Weights of a small mixture-of-experts language model, trained from scratch on English Wikipedia.
Size: width 192, vocabulary 8192, 77.6M parameters.
Below are experts of layer 2 (counted from 0) of a mixture-of-experts language model. Rows are named router (the router's row for the expert), down (a neuron's output weights, with its number) and show model dimensions 0-191. Each number is 128 + 32 x the weight over its row's rms, rounded and kept within 0 to 255. Numbers have three digits each.
After each expert's rows: a language model's description of what the expert responds to; "comes before" lists some tokens at least twice as common just after its tokens as in all text. This comes from a sample of Wikipedia text that the model never trained on. Tokens count by the router's weight.

# expert 28
router:138100132104101119121179149113129139128116155148100137126125172164147088154107127116143130146135133147083127132089156117189084131078107113109136183115149166155080190111103111178112164092099089172134135114071143067059120158073105076111081096103110078203132124156187145088109104140069130187126117117075135124112116082113162087150166159133111081112186122051138057065089180131130111120174081107142130153110108180144122101180086112173119203138136105131118165114147085142174139142090123141159105168113136157109118157105083131095154119059129123137105111165146121173090149069119173181
down3:121097097147108060085139151105183089084065184121120119136138129114147161129142098100143137114136132132092113079123171099087138138194121156102121164145151167163094095180126116141064098114095165156095146185092191067124102108177128117130107206111175102170122168094084158115059136094201114123103187165134126148142119137139111136104157150145096130103130081137092180135155158093103102154119148183084164077153143162137075099121118121142197106092148148153086135059161167125139070120154187083124129078141098109145179127118147079101182098170102105120135142077154129152087118127120158095
What it handles: Single digits in coordinates, times, and decimals, plus quantity nouns like number and amount after large or unknown.
comes before: "′", "″", "6", ".", "°", "3"

# expert 61
router:086141143088080148114101193108090114188151088157157146113163115133194089184158135093076148135160171130091124130148135142129161082144090150111167181161148183113133098145127135173107145107227083124060142135129149128102104162130177067114126099125107140137090090151165140130129112102083246177145096172100150081097135099155123123079127120161119138133159127154178130112120131161164125054085131083130107138126147101136141153096102165056165171065096129181104154121122106067136108136106114156145105156155130144135075132168100177125159076167089168115130129111086166125090122124153150141
down3:086075122157133124113157142128102090128129148142119201150175092125139131136161073085104122119089118166108179162104115120106108128065101101134174118101131168182200166161123105153127134114093094109132172188121119129148168083165089092184163105118211126173158136099122121148115151149115134124197144143127174120075133122134100086091120101094136119154136089170160111097073117144185160148072126120139147137131070115148066131168131130119074076097121086199164117122062154151121111110158114099167106117197145094232135100126204156096138165126158131123160181142162137141131100128096121092
What it handles: The digit after a leading 1 in years, mostly 9 or 8, as in 1955, 1864, 1904 in dates and birth years.
comes before: "9", "8", "7", "6", "5", "4"

# expert 35
router:204164183145077109115130156036094128121089064094143146123139077160143120129150109108155109155129130088140102114119122212130168081150141150097179102062161082077107154142078149197148086107123117124167081141114102163114099120150154090098162128163131087138071086062094123145135114104083155098150136145135130159134112121121079097136094115149161124086132118094178174136038169145142141184186154182155183168146101108110136125115118085129145094106119141101109112111168152189117108133139163080097121136167163121160141121102151158111151117143092118108085125168141203185162127103159085125
down0:171160173098138129122120145185130128078088116120090114166157137160102104097096123142117124161179159136103104135129161115104105122167162086163147113206148160140187157163140119107163145139102112147108145073173105170181097153137138146118060134124155107146110083159078150093090136101078144118150116182062130128102152150182115146134064189136108161101123117137140113178139130204189143084116118118081106089106150152184110142145130184095085108204154117138078131106168116185148134086106146171143117130176198104100111182167091153089106157085153052139160094093093109112173133165108133153
What it handles: Month names and the preposition on in date phrases, plus after and before, as in on 16 March, 27 February.
comes before: " ", " the", " a", " to", " his", " being"

# expert 25
router:155138135136151144109164081133190119104141156132139140134073100137116176127115123109106103114188137133165060089151157118193108075215111193102128089156112104150150145163071158090192154102181149078082120143130167133124099104161125170095072089139174115051136111104161055173145125121101201158099100149090139143100192137119163112119146125171143148149120118142121142143092139131138161178101111095106095134120135103181156105144112073141100120071172174140171098183207128120157178193086151110160101130195130133099087103126094136124115123081140122107124183101143141122136125142100159134
down4:120167115110174098134102129098115135165154149178104126039069136149088083157114120105111124108100173166167104119126101122047179127100145145185175141038148094129126117145105110160145126096132134134130157120140104130152136148138147130080173161065163201087150142155087143106078118156201142104159180167168150170089153128160134088121131116166106134140073169144169144050089113106112166134167130119155132101142204138113135158145169093091136106138076089114072140065121094136122135085117153106101084132101142173144131142094071109126096162171127105123170140124114127141151208059138146161
What it handles: Closing quotation marks after song titles in lists, and pieces inside Japanese, Slavic or Indian names, such as Chiba, Kovalchuk, Mallikai.
comes before: " |", " (", "n", "be", " and", "ilities"

# expert 9
router:071096161156131068121134063130095076109099088116074102148163133127186141139115131082110163083118100068116058094108143126150152114133160100095128103155152123124203153135056050111095138168099109140087168155100156106093105095140153092133094189111096099091146112126126108184099141115113174177138056161078151025141147130126134130149077174141104111098089157138160178162146093172081115147129160145139113093127139106070117105182115135127058126132119082115114099160119144099120139093120070132079110160141179098122161146140127122118127141215136134148126101131063134110143114162119139147
down2:115055180143091081130126098149205122108150152130127111166108124165109123156139061181167100092133142173159081128147134162113114171113131091147077213136146132138175111175131100098123130142082132107128200127133101149087114132153108054135101172135144157095146168130156129099148109116081075124109141104153145158151068101120108161171168142068140139088173168209125137100146147101142123138169088204133149137164158092127121166129126139149132131133111140086030138112085129146171113162125114153107133113090104103144066129141201129119143045153147151096096122103102114126110067147060135155
What it handles: Past-tense verbs and participles right after a subject like he, she or was in biographies: received, completed, released, joined, published.
comes before: " by", " in", " a", " the", " as", " his"

# expert 56
router:173154118130143096225128076160090193165104172118147127137116167116131153131126129163075159088137134085134117095141117140115110132156152144082167136142121109116163117112124105130134120112113137109148115147144137131174144148148120087150066064079123130164105176132127114065111122086049125105068149121137155097150149147133121096110179176151176155131132124115101128123094068126145146127115093147118135145119071060099106190161026121126138036131125131100075110145063195135162130153105140150131138123078129135114163132052186201163119152150183165073142153143162080156180118159132110143
down0:108069087108109102110110145157111176166098182133090099136053061136138140096124054178151085111089144108145072150155115102114116107101138077174112127121093143147144105088108128109125105126087088081120117099105143208101112136120135169145106166096100152109149147089151146101111111070046144103115126045136103154173143150156102094092159188125142077155153135135127097116132168146200186165148097159123117100092145143181129159155139117132175152082109157106115080130093126146140173080074203112152084170175124154147154134152116154112180076152089164112129135095149093135137155094064136109
What it handles: Particles up, out, over, down, about after verbs like grew, broken, taken, plus past-tense verbs after was/were: made, sent, upgraded.
comes before: " to", " by", " the", " in", " of", " with"